config = dict(
    num_hidden_layers=11,
    hidden_size=160,
    n_experts=16,
    experts_per_token=3,
    d_expert=128,
    d_shared_expert=0,
    hidden_act='gelu',
    moe_layers=[0, 1, 2, 3, 4, 5, 6, 7, 8, 9, 10],
    router_score='softmax',
    normalize_top_k=True,
    routed_scale=1.0,
    balance_loss=0.00214,
    balance_bias=True,
    router_z_loss=0.0001,
    n_groups=4,
    groups_per_token=3,
    init_std_router=0.0212,
    lr_router=0.00212,
    vocab_size=8192,
    norm='layernorm',
    norm_eps=1e-06,
    tie_word_embeddings=True,
    optimizer='soap_variant',
    learning_rate=0.008,
    max_grad_norm=2.0,
    batch_tokens=131072,
    max_seq_len=512,
    train_tokens=713500000,
    max_steps=5444,
    dataset='wikipedia_en',
)
Below are experts of layer 2 (counted from 0) of a mixture-of-experts language model. Rows are named router (the router's row for the expert), down (a neuron's output weights, with its number) and show model dimensions 0-159. Each number is 500 + 25 x the weight over its row's rms, rounded and kept within 0 to 999. Numbers have three digits each.
After each expert's rows: "comes before" lists some tokens at least twice as common just after its tokens as in all text. This comes from a sample of Wikipedia text that the model never trained on. Tokens count by the router's weight.

# expert 7
router:527514480514524471423487471517504514565483498511532488488527512463483541517498514500510480517478442478497471507478478499527490495504505513526550492511496490490508543571515482492544493456534478518509495549505503483523516491500462501472501496484511487491505491496483540505550468507517495490549432496520483509533534501499490495514466577519513479493493484503488520517455471500486509528509504500534451488544498515531469522510478487458493455504498507518519487527470481530497474499489506
down0:461502524483496521543488498495519526459504490517502464532527531486531463494478501479539493533547529481516485532540482458527512491482496503471504471487459456500498493499524479488441533485512512480492520485530495551452494507482525499482468481449463501554501512517548467526467508466494506515513524475462487444485466528508473520477508455494500550461459502509498478484513479478503491484487533453494511499512481529471500499461498492476493479479521537483525473486526513456503484473496484
down1:510506489541509508533562535473467492488488473472499521521486530515509488504542497475479511513487497490524493497512477484511532510492540524509443549500459479440490489523513490481515530502506531505503471496513503459449460520443474464438519526508494490484473506529485524499504541561523481496468508529510458482501504509531544483477481510527509496480475447503489503509521535496560461513489539508544544495518497530510485533507483514494527495490479536488510503488538488509512519473485482
down2:500534472456506505471477506475491461508520527522509499500481496529521510503475522474516494512510500531495490501486541449522457478459541534498495491504497512472510533532529482548489503495531500483499444533457476459522484489518510517528477471522470521521492530592449496528540515464501481492550511467522540510507510512501486515465520500494531483524502494491500488467513541438531494497501510467498486511486478508483499523535522499450480520508499495454546478473474506503476476494495538
down3:493487507496534491503469506483505426497475481511511525492469506514516510535495521433485490465487463510501524507484516502509541500486529529522485507537508520508503495542528504487518525524509482524506443491484528513484475517476486468503472479499442451509515546492511514545488474496515528493533507489504498496514464522459533535549541532513503564462499478461479501518474516479431467501497478494537471505522504461478493469507489513464486493509496495518499459529501522482523530521553511
down4:543524507484475458503493467474494533493517521555507519481561539497512516493519449522503526513498485500508531481469486497482471533507492443527491518483511482498501467509503530541500494525502523508502515475496491507462497511469492479504508537514516532487490496524498519523513476473503448445520520473451510530524471487512502499504525497463503466500525508432512484512452510510512462481497517501502520476471496506486499472518514509438530470507523524437467518550462459509469461490523535
down5:490499541498512481497489490531484494510500466478441479521503509494465482460475500513524478478553448500506496470487486519519478517491491462522500528548468537482526491502477516476487502438421512512535465496509492496482451486472496481491520491447514498454524479440506486501465494512542514500494508537501493488494483501510480504470517525520496500531496521498497483541482469517536508454468479507527470470453540527555482465502469512506496469516555505483496496500480504485543506517489487
down6:543535489516444456510547531520520488534513511543529487523479450493512521515556550519529488498493515505493502470528518510483513506525530480471495488497467503489533513501516478467530447494521531506505432496541555503542498551531493539496498487513529533475517495515510484475458474494490470479465498515489510452512535477474483488487520482498490515515526488466503483488516484483490535495520485513480444476475512455474484475493493526494502501510469499486486464520528552464515499480491495
down7:529522488530515493469484498503526515505495515511529511528468486483468544533464498480542524479552511531487488462460492456486489499470450474483490485516504500510468486425528436515460516479537494529487528477507493492490510507530518519483494485544473507510505488475452492524515505499503530494459468463518514502481479507523464498524505491495482474509531554473481482470483489526496527513506458533489475564496524511535468527473439527495521502507513538470516474505484490492498498543505487
down8:499531522503505549528517491491499514488489490536519505532464506545481485516458529500557506483426481550495510486513528462489501482512511501522524507486487507497491529505487446482493512501471507508499536509524446537456495527512490490494475487493482461472474526468489486483490536546516562493506523533533513528516494509522523508566538523512508517487503492475480434509491513510510524479498524521537499492472483490498519467532498469538502503481473558497480481514476510497469477458539495
down9:478488529502520499494508529490517463528473499492501496515564526487480452484524497505487476518491493497539503543514505524491515515519542509527471521443487519499542500508507455480491516507491513484465540510502493487454501517541537499471551515522494472498474536523494487506480495559505473557436475507478492498489492477540448486503495513452454494504508536520556504475479526500474552531497473474490506500491522459463493522512494484546499488468506523468514518480509478516513527483542505
down10:503479524455469465499516521492514521446500504477482500514473503506463491524504452545531499464465518512494466480492517498472425513503511541503477545486488524570484502535499497486514535472525463500523466498490485452496490483462510500514511530469528466494537509484493471494526487463535516538546511502486537520484477459555459548490471505434489480497518496531515489508504528486507476505499488497530506476507494493519512512491505543517494484553494465475501519489523486487505516486510520
comes before: "=", "\n", "  ", " 0", "\n\n", " 1"

# expert 10
router:520498504498526482476518562493532504525474535452475512515494511534510522478517541483493484521488507489480501489510541447525485512510542497565484507487502490501494532517511455488552491455501469487478466523520524484505468500516476465490436523447457514483528510493496506473444493482506494513525514481521479513531511487460506504514478550515526487518486486534468514504504490484509528517496478498511543478533546522542492515528523496488491513490476536561539456510485475516496519517467487
down0:520511489496474484518500504483540488571526489525513470534503504490518527454520490515465497493552468514488511530522524494470493521485506471508509483514452482471529513515520494490539521535534450494485523546479507495497518539490497489506539501484491469496461538454506507501458512516532523458500536482478470478501525504508507462497506511541496527527501513505481482501451496484494465503485494559477494588504519507535479518507513516469523461513452535492484510516506469550481516515532507
down1:511478480478501507525473531473498520527469526517494505550460503520525547495449502513464512496497525502503487525534471477491503547496506521493513502521535497489484492524513478482476495483482518513541477513517488450523484483516467447499508465517501473457469513477556531480483429512491449524484487514519511490470495464499489470475514446499505486523510526483485444491523519533505470539472481490516499496470470489517521485498460525466493462497490488525480531496514425537507499500473460
down2:492493507511487519490492515471484520538495522513503517507461458493491503496441494528502469470484508527483531458468519528518496464493507525493497500551502488543469520532467486510518485484486522521529559505517537484494484535522483519473446484513516506493544543468517484496516490443495489504503508507499537493503524481511480482466538497421530537531512445526496506502487482498488519470525530485442508508488507438472553499501482503516515468507497526463481524489481482543514482462493509
down3:486477485514480508525442530499473480512532491490496490453484514498500554513510548490440528505475543466494479508534495498508488470495479533495491448510502512497475538492530506521468491465482423474471544448494526520481457494483485495490500486487543469560480501474512529517522505497492517520516492481463487448481476467502501507501521489497450487498499486498527532480495512528475473510483498453503497486473457510513480529521479493503514494520473481470517451498481484499524450522527543
down4:478498524473555524478508499496524460508478452491527512534497522515484500523507498471520502504528513534540467516488464539468531510467486517510477520522517492483561491534487457486506497486526502509465516549509510469478539492461514504509490497472553530484536530554525531514529475526490477473449499498528499534532521487466504479517478485445499482509499489480488525520487502470539539509422509500517544499506473511488467504455482511506485469498463527469491489499477500524494512525523498
down5:528497511537496461483474466491530479506497485441491517544493507508484486489528504518462497473519488532465472508505485462538534505500501514485491474515483445498499503499522478498522548504480514507490551462496507490479533507479530477498503548544487475520523486466510472500478524456468535510529524484491507475493493470508567528492478502479534514513500507529549528487509518479506506486449465502532510523499533468497463488544500501553514511514471463501468460468490554515513480506457541
down6:491481511487506514490509504506518493517463447461464474475523473516506479455500502508490532492525505507536506490456462530523453489504502543518506509497538480538463460516497528509469511491547531465517511541489543502458498480449521500500496480514498500503510497466497515484488509467497471445523497467480517510517474502508518495489441456495513530516490475497467495468504496487510536516487509486505456551486503529511496508463457514542441490526478490534541550515491523457490498484449518
down7:498519462523474540529472495523499501488471509476532469442506524505452511506499499489470521516521482462495514540500539497519537474480495506518549462477499520490495516522505489538507546458451475516466511471519477499491490496502528486536494481478495489447535505502471484518457575501485510507503521531492492488480529501478442481517482469525551507499513496511518526511524502505499506528519493535497461542516549523497496523502425496523449512517483509483477443494518487503501516495488496
down8:503443488513499501539466458515483491476506501519486481495488543501536476504475467504528496482475530531491542493529526462495501459475493492498499539529496476517506512522489515517522455441478522467488488514501522563472461492495511513475534510504520529483499470511484545498484481487480529517515529528496491506503463535530486529541527539516494513499522539496492485483501513534533512514491441494554457514543465501507469476504471547468504467479556510496476506536503482487488513485522455
down9:507532506543474530503484502482513530514548501532502472521453530510523486490495457507494506473478502537483510477524452474523514509494487517517522533547549522483502457501517509443482513512507501503527474459441536479516508494498518462467486473500472509488459511478512501479513567507495472528528482469538490484510503461490490511475489501504470504518477485485463495492466524500562507469519489496479519443510539496497471490514482545545502454492500534490486500497556506498497473506544486
down10:486502537513514488542493470487494489486508527543504558490497524529460461496488510505494454515528534528500518513557507532511557460526517513469488470488520483492506490495497441498531465467492507518507467498518463460512529527486472509524493512513463463494479553508503501487465460503495492505493496469497516458449515496503517465548448468476522479501486479499506466483504501486493557478534513489499515505524462494523497524519516496498528510505490486463485517494453479491496471554527444
comes before: " |", ".", ",", "–", ";", "%"

# expert 13
router:534509535497532484492468498464506490485489526523517508459535515515520503502517489432470484507507509445475546490462514485485488519495480527521484556499496513475478505504501505504452488491527464517512452497514485472495444512514537523484448498478511529526508484513503487493478505412501514509500467468452506521545536522509500481518501529544498466473482505532513543477504507490467488498485457528508515467489514511495518514545494535503521451538531508542476476517515491534514485482516504
down0:494541509493511481533505457498509531528514458490523447535495508522502512533549529559492512461494478494495483499457466472525496522482521473499485557493433544505490509519528502472516495442493482459482480477528505535516530546525515507502495488502494459480498510516525477519513483475520507489509517475490451502509483495471503517485466529510497502533489439478503452499497510478519516476548485495496531533477477488489492514477470520493468534522534505531541558485473507503468522490493511
down1:561488500498503505479526511530494492510519483492495509558508489502459517500483540524467456494503472529512463490501491552485470462472493517490439484504481474527445496514523493509520504488490502491486527464482513531477514492482521532526508473514531478491473477510511531568509518503489472481486527518515518431500486488491445519532521522531480516471482494531507539503456497544497480452497513486526473520485496513475506468475511509479493454496494492503537468495451482501559502470524537
down2:445547506496486508485517490484497482516523524522483512474555526467444520470480512497510482512486533452518479476497519515491468524519505525453510425505499536508497533528528497512473495481483470506545517504480508534469484528506502481484503505477527491471496483491450495474514512443504502531540449460510503498496500487531516489464506484489514509450461521534544507492479488491516523514451569538514513465490528466483506513515498510495517483505492521540467520528502479504511453488518488
down3:472540523535481509506514474520471528468489449535512536489503505471449502522517490461474480511525534478479540543544503530499503494523487507505575510464508529481537501497488508507493520475495509476507500469528509442483512492492511490505481453511534491507531504465496520545484514503444487517483488496500492513532503498496482522503534490504489495436459517485534517463471482533475510428488472497531487505471460509514548491506486505526501528517503507501487530549462479504455481482515493
down4:516478509530480501501476497452483506483527507506533530534514533481557519467462522494444456459501522496509516464486512491476467503514485535517503473531480498527520487522451507535513520521526504518514540486510503548495481484482476473489491485526509525554461502561528484486511487495497503482527459522496449502484512436494517515449505503494462506493477493483558450524486535565497493493446500517505499488507534507484514514501493509480490481535488512538515492486495482507516501488448490
down5:476503523487506445535518549519523479518496474528480478500524504514499526495467512497474525442535460460459531497514528547483486503534495482473493510503490450512515527471467512508486528526509516492474543476525525516473528481485513466493483486530477472550501511492482505505511491491470497493492519499549542558524529544542490503517478468494459528502495523486485476498520479459519513498468537509508549515477526514512510480482487490514483486494465480480531500590513473518482483481487493
down6:552476480497503490492491469484523509444528522475523523529481544500508551486528529445523495524484484513488496515514506528477512496479482533517490476447478531505500501511507495501508494491504459452514545470528532550503516495499521515508552486489514497537504515491548512531511497510473496489511480457526485511498537496483472515546509516508478482462527506468514536505490523510535482497458440503490542473495474484452520475493498501512499456575506519545478533515538501484486490468486514
down7:530511486521505516471484501527543516489469462454510506480471540509428474490527519524473478497439504524477468497528531511500489497484496527465482505523546523452472484465469498495510515535529533517496523518463480511493541527506473547542486482577512486482450491482490502492489523526522509480481492458517499472508514506470518489517505501500504539494505480478501511475522516470513490550480522584487502512481520517481525500484488470520477532537504479506484527485512532476496504506472512
down8:500504525505502492478509475516526544478524535553502529485496455489472504484515485542473496512467528527495495531498483470492531456476538525504512474489466478511500527528518482521479493469508531500454495504519539559468482516514529536514574519498443478475475487510517483483522518512497476485548469471485523514499484519496511507532497533505520523532481512501468544511517511500513580518512561496509507517526478514487500520473485507534561498531531511499512446489512513490503497500500519
down9:515515543488478499505487490471487472536484498508485547510482510487491526501494554495495491462485477498523530496506500508488486493481532509512498497495498484477448498483486485496495482504578525505548507546485509515527506455483473517523527487503475523482512555539510518492482474530495461436477513536474449511495531528521484463471516493459495506494537493454497495503488537519514500535510505461529480510515523482489539554524467482480489511509496440485472487512509486436514482435505509
down10:544543480491468518492498521528502494482489525514501551491522497497538518536488511517497532467545487551441492532527527498511487495554487518482484501448469519525490532472514501519508489556485460443532492496510479507510541477515514514501495519533531503485491501450530530530544490504487522496529517508500513499465467521504533522467448463511488487518488495552455480500488526457520526520498499468452510523508517510459470488547492491515505481483501467512499486505493498504458492489454505
comes before: "-", "|", "=", "The", "\n\n", " The"

# expert 6
router:531487467492527462491496506486528491523451462481559468510539485492542512525503521477491510505510491531522464528478474507452535522509533546483551511548499480464429488503551502483525464484481498487494506487528517485520519511526495523504494550489523488465490516523474544507500485490507444482468504478481521470482520519465524471466495520539506504498512452512516489512513494508448527520484485485506511473509512531506531530538481503517533468496506520522518457501548488514525471481491505
down0:485490525485489492498528542528483551499481537502475504545491474515492434500497474555535500500501489533523520514495474517518532520543478509490468491499538469459488495528475507507516489526522505417482487497508499483508533498527537507529498505495491518511524514490488469464506506486552494476509541503508499524501545512539461470461466513529460455488540520478536515481488469490487541506462468483527453522491529499497500513513459506504505508493480515508489462449458491480500530534500527
down1:463549506504513477505512556506480506486504512536462507490514486496478541481447479522465463488531479445519502491536497492528532523522537550488493478549493482522485511535510515510520503486474486552510510519494517497494488517512491527536462516522496476469522515537542483516492495552508549515503520463483467522493488521493530509493490507465534503482495516531510478535538526528496452467530473495503499512519492527466523488503509510501500540541525537524537451504533442488504496498543498
down2:454463493512482506509543486510516466513457503477483519445482472470489491483514499470468485515501501490493539483498547491491490490528523464526488448496504486523507505489511479470475474513526472459469503527476456520546524493475506540466487534524469498477507497490523464542476490502514546508489508479479534486520556507465440486548491528500490509479497522503487502530501514482494493492508516512473487494458552479464497454519489508482527520532525455523465507511488530520524516525561536
down3:451504516502556502512439500486455506470496526498466502480516528494501528516486540512506494536515541421493527465501434508514571520492468502499501491502507512479504506501475527513516501519500473487475492525536490468464510462462519524459490501481477495465546528480514511461466502488532527543527515486493495506436501503500466505457493477511474518495478484510491491515468487502506496499505516540489455488463504466489530508441437500503503510524499490520494515516525490483525494488491509
down4:497488511504504509484511532552509487474459488493476502536498487502499448558546506485488511523455461504527505535481488529498507510516481511546480478526531471490504494484466489465482501519468473525496509510526491505505491503563526492508505517476494525510475469514514520546462524467518567500508519512543522496543550492466491468487487459533491471550510530495501531461512499497500534570478489481511524469492503511471508459461486514487496527474548470505515479480502505490501502515453484
down5:453459508500504503482494494461479519517478467453465463507468486479493502494501497467486490487482473510511504480515481502535468515465519472524503513444448484488464474472489504481510550495507494511461498518513479499502540508557508525485491502489522486480492509479507531553513500481494473476483537480516492512574507520506469467472491499492490525518543478521471551514490495487534497521475494512513455520456537518524479499471481495510548493495441488501505510497515530564488543502501441
down6:513494492519436519497526497482497543514533453453507495475491469522545533489486525513503528513470517482510503473480492534500567523509487487496514445505487540462491513503494467495521479474484524490492506525490521509457482468510477535469497478509518501512516506555502459484529513515491480515508505522502526533521518471486523517535509509498517493493505504466466554490532506538500524460503513484500476495544441519490514482532511458457471546515483497468461446492466477460498508498458520
down7:519496568538508473535467468447525521497516460482551512513494465513482513502530509477529473482519492478468520509457553481534504502506518532503536502507484529457489549469495498484472532535516512492494515501490511505512469527496501495516501484479460510461532501530517510504526499513499538554525486491497519473488513497484502456475525509479485483488500508501498504535503530528461469497457467475497487577491452512491522505463506505490534515460521488487479541477459497476535521505548494
down8:489505468520542440558501444504498504502492470481459527552523514508511491485505531491473493490502420490513572517501549511555488481492468502474531502517496510525525481488477478487521506459513536509479544494515498527503500505467521488536526487521506490521522512498519503519496492523475510478504530526498502475468460509488478552504523518523523514477533507540494492478478503476493515485480503489547451488465494486494443472537512521509535531465510486464480503503537527489491487477494478
down9:511485467495503504513493481478515488478476477518515479498523504540446544510453493478528507496547469487467479494496508492538480511465494513497507496485537504515551514468465470504516495470493503519499506496541454458467493503540542515470477542466525502528529496514492470496511528455479472511475504475534535480472453482506523490538534497537506500435513545527493500510548507538473519527520524471513522492495535525512478475453438485508473520514511495507510493512504479472507525473535473
down10:512525537501524522500550449483477492493501507529494514522516504496526475503497535532502462491521520544519494527476517486505521522506503529509510489500492506490514500491532510441482519497510463508508535479521488520493505481523495516511504541504524502531544485486517507527491466524564496529466500448563489510472521474515455536449491519481458494477496491509510508507437524501516486469487503507504511531451482520510510503525453479470509493526469515454459522468459513534501487502441441
comes before: "-", "=", "s", "|", " in", " by"

# expert 11
router:495540498461507525442510540523487471510509534486514504443512509487540506493540493504493479516507508455448558484450490510492500508519508528508527533496548479518490536524536480502507525485490455501464509499524480446524490535477491519501481513501496556500538484494495494511567503473517501494511440533432511533490522508530495512465506494496501451490498487545489533470531498499492448493480458499531509498505475510485555492510523521483511503477517499487489489518495516510503518513520476
down0:477517494536502475535508490554498515503495452524460496492554466509547523484477489464495517500488543491512537502495485503526429543505464485503481485503512561504494527482472469550507452512512518518521481498521523482501471519463497502504506497488481533496498497466516482505499465482500482525507485471483518504485497481485465513454552502509522476527525528463519457479490520495446478455473526473466509487447434513500490506518504526491491469512458499513508514520523483503490454529486495
down1:564479534542545540533493487530514458492490567503516516496437501512477478522473488507520485522477520536491525504552491505448451502524482551502500479493527480511476530503479514516464514544492509468518507492467502501481513498530510481539518479510503499508506502467570507514484515504472478510495448482487494475505515544502528476448500523526497481482507514518497476514490511455499470489521495511509524505504478502467491476542502508470457473536464524508505511538485525546468510492484495
down2:550494463536485515487435547485489493480506458499500459491504505508505517504497491503506494491498504547506495507550503509522514488482507543491464469537507473522504511493453495503502490543502507512519557545474426505446485447500540513553506469483463492481488525466511502492502498479491453476507538512502515504514501501504521507484479471533501572513517509523506514487528488489494487501469506512468515502532511480555474494514507509503514491529501470489532437553515504508525490534466514
down3:507498473459532504446504535531504499551510481465560506494522544516446465499498462515506505517491509534512491491490475470538506462499515497452504552463507477487496546515480502499499500498521531461474500473483540469525494489509532467534494509479512446526542470498497498536508493495508460450513491526510468494493510479458494487511490545480514492503487535494455502518490518527542507489548521470494501533489482495519527534483472495516497483476527551526527483500490468529478485548508484
down4:493473500501504516490508484475490544528562523467497508482518529511478479489498544524513463464515502518510511514508449535480561489516476509510484496505547505527488518485522500491484516466498477520528510516488493530470494479482509482483515509461507484519473515551507483485514550506520488474574502479508519511533535522526567477460513538487481530470466515478482553511553470483473538459463465476483556520501493518487480508505479492493492503474517504510482539508456482521470486515503506
down5:497454455530500498502518499531526477509457545459489477524502511538503540506502516501498510484480489449504513484553523526462519505557480490529524572499472511504464477499513477497459481515470540459507493517491457476453532488493500523509519532489492501509500477486507475511498511532479511493492473495526498513512491525469537500500511534487534484497512519532513495492504506445461500527467533508478459509497516469515549488475476481462501519494529510486524537472575500463489511535467493
down6:526541485547494488502559502489504508520510473518506554466551547493513522518460537481514501531483526538523495500478524484503498502524469507487500503502467451494446479472489487459511520477504514498458485507469511485479532477507457508506507555508492512559516505507488501497484510500501482485496506447530454451455524488476473493513470505521511500505474488476488467506538448499494529463517505529505468494527532443480484486514480541494503495511504454537469489516509492524531549501517514
down7:505523479521474503546514517486492555519499527522506532517506498459499529459520558518479545526524527515493505489508489509518531469506547481493456538476496474510538514480466519507524490481508479445481566528492501464499504495511519533510517484476517484447481501527489492526474556538547473499482489444516500468486506533539535512531470492520473530500491518484524481494523485462522468503431513524490519503508514528502455491532490506509519510509540520458511495474495486506481499491480488
down8:534532503443519468499491515556505534507537535519490460521458481534477507534477453486541485471506500546507506480549494502500500496460512475527445460462514489495464496536492458519497465494467492545537472513542523502519478498545500484504507473500522534494455511477474512502468483498512527476445502492501455482536491488500515469481504497471511505499511532492512497529489513542518509497527492504530525517517537493471514485545501511487489457482482479536467457472489517512503489527474510
down9:516501522557487512527522516466489481508504525534512498534509508495485501485519505477435555466513461506493525523472515495489492509557504492450488498472492547514500523494524458518509477530519531556553517556504505536499514471541503504552530488511464542488505495461532472501517449529469500543480525508505483496489504513494490506501511471501469498503519537464513489488515495461525531463508536495530472521548514516523480490484500499490494469497457507532503528540469485531515503491487472
down10:518530530468516492531492458540528495513505489480512455495560448554550519511454494480473501525465500546500431493510511523531496477465519518503506483521518502499522489478473499498482473539489502479506523473504475497505509435463457489465524505496499538472521487520487537538492513495493499542492491522535481504484521495507462469514521543518551480478471494465510500539498533541543481503522547490495500502502495519497545498519471487481528509481482480485488528486504524527479503487536494
comes before: " the", "\n\n", " The", " and", " a", " which"

# expert 4
router:521544476528530482476515546497508512523464493479525489501514537500533511522528503521528517508540508484448497546453494479500536521482528495504505506514510474526462499545518517464469460476495463511530522519487493524516503513543475474519468526487481512508509480526453485486484501509472461512537490480456524479492528473504495500457480499513485493536472442544535512515508485472501502504486514518516518518529468533478498515543533505511508524498467559520508527457535456512553518533496507
down0:459485517491494473496480504504509465451536502509498533465520536499464487513473516500514507505499520501458530509507562526519499467489469495545515517555498502504468482526481477504517480482495460473482512513491457509507547521478523499539504541523492514472543489529490491520522551472533507480532507543540520551485525492438475525511490522493526484511500496518482499512517503508509548514481476538515496502493518485489463522485488478522508494487491449526512439513483530582501478495493479
down1:501481514507481519515510505483515494497535449502499519470478505483511505502466508534474467501474529480496519478488543490488489533459494513512551473549467549484528496448517482469508491548514478480495512517539507484478470517531515459486484517508510509522498527510504504513481511496504503530491472474461478527522531443463518478550504526502505528528577468478469471459519457502510470508486496487535494517504477471504501467539451511524498481519567486521523520521512456513492537497511505
down2:522521506486480466518492513508482503516527512537494465493490494534520465497466492516505495507520457514475536528497496528535479468457510535440463508540518533532502496530519491572513491474515471496495513495468518499528492536517499492519495521537517526506530513527521508538510460479527525513495518542540543497480534540475488521496507485461497477500494484523501456486486511482475521513478487482463529453479492481462475496473440531488499495494454518501567488508498494537517464493530459
down3:526539517508473544455518482532533516536513441488507495473441495504485461514518519496467475524507483487490489459521457522489511505444498496504548479492508486493484508504546503530497457474469506506486503504470480544522468552486462481458523473494500516486501507533556520534472522534516508472509493518515500492506508510497512452502482488535473508505506497482457499477514477535503505493505478529472502512527482539457444564506532524455510483473496485523539496484466526498496495506520492
down4:499508516488504487519476457486480444485496505546539509505475515554502494521486496542525495530476506522526511497495515516495506514560515496516507518500500477499513510496421497534497498471552516468493504507498541495536510481506518506470512486512481484510535497470571521528494464504519500513492494490497510521526508498500512525531515492465517508504536487477500468446516486505507541505518564453509457451484459468547495484486475508542517473511465513496528510494479516559519534519451490
down5:476502539533522480501533527524508538489524462521470499501492473464475493474472487517470484455526529520512512530474523483488495493517494506559510516457511529457519507515479495540521514531512479473503490536495510496494505505503529475521504504532535488541493472503486458495550530493522505503484498541505445472520493499500514473506493514471489484485504481507483514492488496455474509431502505475483493526463519467490487564580496510556518509487490442494464464530496505511478482504547494
down6:495517518487522481504483442506531509521495485493489488469503511504500470526515492502491539475499508488499456507526501510483463498480505534515535522529456480533496449516487491474525455449499491496507475516508461507466509511542524492488462504492489496537506517528497464439490509481511501508564522504488525532562440511501510488520473517505526457547508501488490536475534487506436486488527478493480472519505472484494512482452520465485472516518453521474494478515532513482537500482562514
down7:528459476511474551509501486559521514531518489441482515493498476486449487454546503518529505484507490487524491478486543534520522477488495481480538462508464502493510508521545483460523521503470458463507492498508476551462530475523474508492478535478544506511472527532476495532499506447504537516482507479486509502476520519460510542506463517453521516512483505498501477525460493478505479509550489515482463485481482478544473470529495496503458482509516477489517496481542508505502479525515465
down8:488536455480493521485500489510502504510532514480492553476519504502494510492527513478531508507506490533544489515476462494473489470495507520489560505509484538474522504511527479461514524499470485518499491460485508498526517482451533580473480512521467452468511489560502519503484500472438547502537483488472484535463474509459489509501467508484468528518525510475507504526485422501522514503503511506499506515489493485494509462506486476525452470502517516457540503496534476526489509450500500
down9:487486545473510501507492525462538519546527500566496503527464525535472452514493492516529483490544559485512474476522517505474526475532530476484444522482512525514461504514528496484526516507483504511505497547543509504484506529483505489510515490475503512508529514523467504504500510501488520470511480436533466465463526489510445504485527535478498499561480496502504485496506523486518495482475533504523520536563493475534503513511524506513502511495481524514464494504508508488534495511452568
down10:459482496480473533520472501526539487519497490524443494542492499419493507476512487514515502473548493477482527511537511463484496461502504533541470501443503513500480472519523514496514532464534492502513506510519522516510496492497516454515498471432518492489462486499476496527504479531481491519471477497526505473534443516511505509504486487510489451500491497515521503506503476519496539530490434518484533469485528497484490493505472560520502529522468537502471513485547515494483467463507544
comes before: ",", " of", " and", " in", " (", " to"

# expert 12
router:529512457505518495493508522485462464521481529440535519479495520504490486514509508500496464536482515502473500507494480467521516514545545521532501516502529501531486503506502511465525451448531483542498513530577521469506500514510514489461482523506478556534532533505475506484472474491512510489495474492501483487502526553483496499477511504468493491504489476519506500518498521491490518538456514491535478496530483529505532506533479489510529446499548517518481482455495494551530484569544488
down0:458507469515515513467513482446492555486521496501514484549478528504503489527488508485529465503526486475469467492527491505510546536490468503506503493520503522480457487527512494534495476502511472445508488525484460459524501498494497532519508501494556500534501550504462499492457444484529491510499469531506488485473558478484550503520499530476533465519477477524494518467530517498499469535485468445471489564505497486531499528462482516488503511491486517483488502497500532445508502479531509
down1:496475478492467557517455505491500490499513516472459512448508499522538489479486514550533497510479492547506499456497492446498508485492519511474528498510506520512508520513492498514500527507491514477479480488457514440487488499493480522472501505479538450503468508513519511492511486483511545526433502499521511530501511507502484442453509507501507538522489518510479495490433490483481548488493525441513535520493502513520497482466501482540487528517494508562551557502490479501523467486519539
down2:481481540514492487483487546509541500461480499484508489508502530539541498512509468478532534505491460553487492509476465475517470553491525498515486494479480508517469477499485459465477484432524525478497478463507496462489483517489512516474537495492528543532472517475543521539454519510525501502479501501485444502502485501509511559478522477504529534520543505512500507504473528488514468518476522505452516509563523459547464479522489509461502494495511496503522488496491448467491500489494508
down3:534502514439442470469481566530526519492511562507480494485504521496533481498507500547478526481525530504479513485487513503514522492491510472509497485456470501520533526474521530506517552487505482462482509528491505483529575470481530457513524498483499489491505514510488493462534492505514528504509516512513488533516487540439462490534499479507509488508503476502508536491528491511522490509529530518541484530462516507473467461536495524460507470508524487493525505466524468452482471481517476
down4:500507525538495491527498490548436533531502497510516518540463540485461496512491509471511499492467477472525495491493534518511500500517551502456512569488481483501458490483503508506525528504513542513518524516510532468505477461502508500527471518521525512472470482492533525501489499487477517544533483535492485491485516445492534505506518494482491514514493440509498533481519514511519506487492518483460506471531428517546523521521439550525493488544493484505500508499496476535482515503476448
down5:494475507531505470484524511523531484539536486505533514500465522523502482466452570521542501469549506482463494517454492502471456448496491535491537480507513508498490532492479466486527494500509557499469538459461555524470547484479518490527482490484529464517458506510479477468519475484523468479514474511514484493498528482521477478492487499502482461539496509483468486485531515494508471504519493491451489497501522484491501512538512538512501524502467480463517538549519467473498507528509497
down6:488464503477514546488531531521488463495501498508486529470527512489489490496480498559476509498490491518519484508492533540484445508516514511451496472473536471505496488524480498549527477462506474526541493470515517511483474521453495526460469508488512463531451473512513549521480519494522551506485474495493510509451490458489471503540476495434479462537463465528494516501471486472493474484508501512497500481509431509472539494514503517482511461485486451515481482517500478485506477493467493
down7:505460512533496523508517476479478526481455512498514467539498496522528514466487476498533478516518524527469511527474526517502520520502511435496523491519459504497498439506507472494527525498497512473537530471495532499501520514509454505519557481478492472476498541461524484470493469525457484577469522500527490468451508483470503519536503490504459539506456526478482489536482459496506506502485520514492519485509509511497516527552498528518511509491465531466494490502492531513518503451458468
down8:508509458522505515531481496531487507526507521506496487499504454515452510491523524491513527452495450477495496489502502496484483487485516497491487515493503460454510429484506507482532439522567461471507511474494498498490532508492485532507499486515500526454496492492520532493493484494499508534502501507506535555487515508531515513500490523503457495487514530448524541464470494538460443535519469500548493453530493490495491486528480513464533501531434490506541447511504498520505495466517492
down9:515466511534489547529483463537510529461503520532532492525472478496477520495466493507523469466446530552518530467480504486527528515527484527490530474461504504515467517480505489486518489462530497510482486477498532490532487544492503515513475478485518504545525515497468524512503473497486524509534486460509514469504482503488544516527467495502465507502480512491481466523479468477489512514519514492539529478515520506480480462512439537520516518487450487524469575518477484519534550535507487
down10:493496496494502556513506507524481504500476506511515496435512523507491519536490470495531471537504537490544475497463494539517479509520461521493491508562526442494532454499501526513525499480491475492461490478508476461515477522516484498463507451524512497516481497521563521448533499494451483516515513470550479526522474523501484493470512530506518461510457478508527554496479487476464491529510476499497509484512496488540505476467498544471471554481522515498505495513505532459491501501537515
comes before: ",", ".", " of", ")", "s", "–"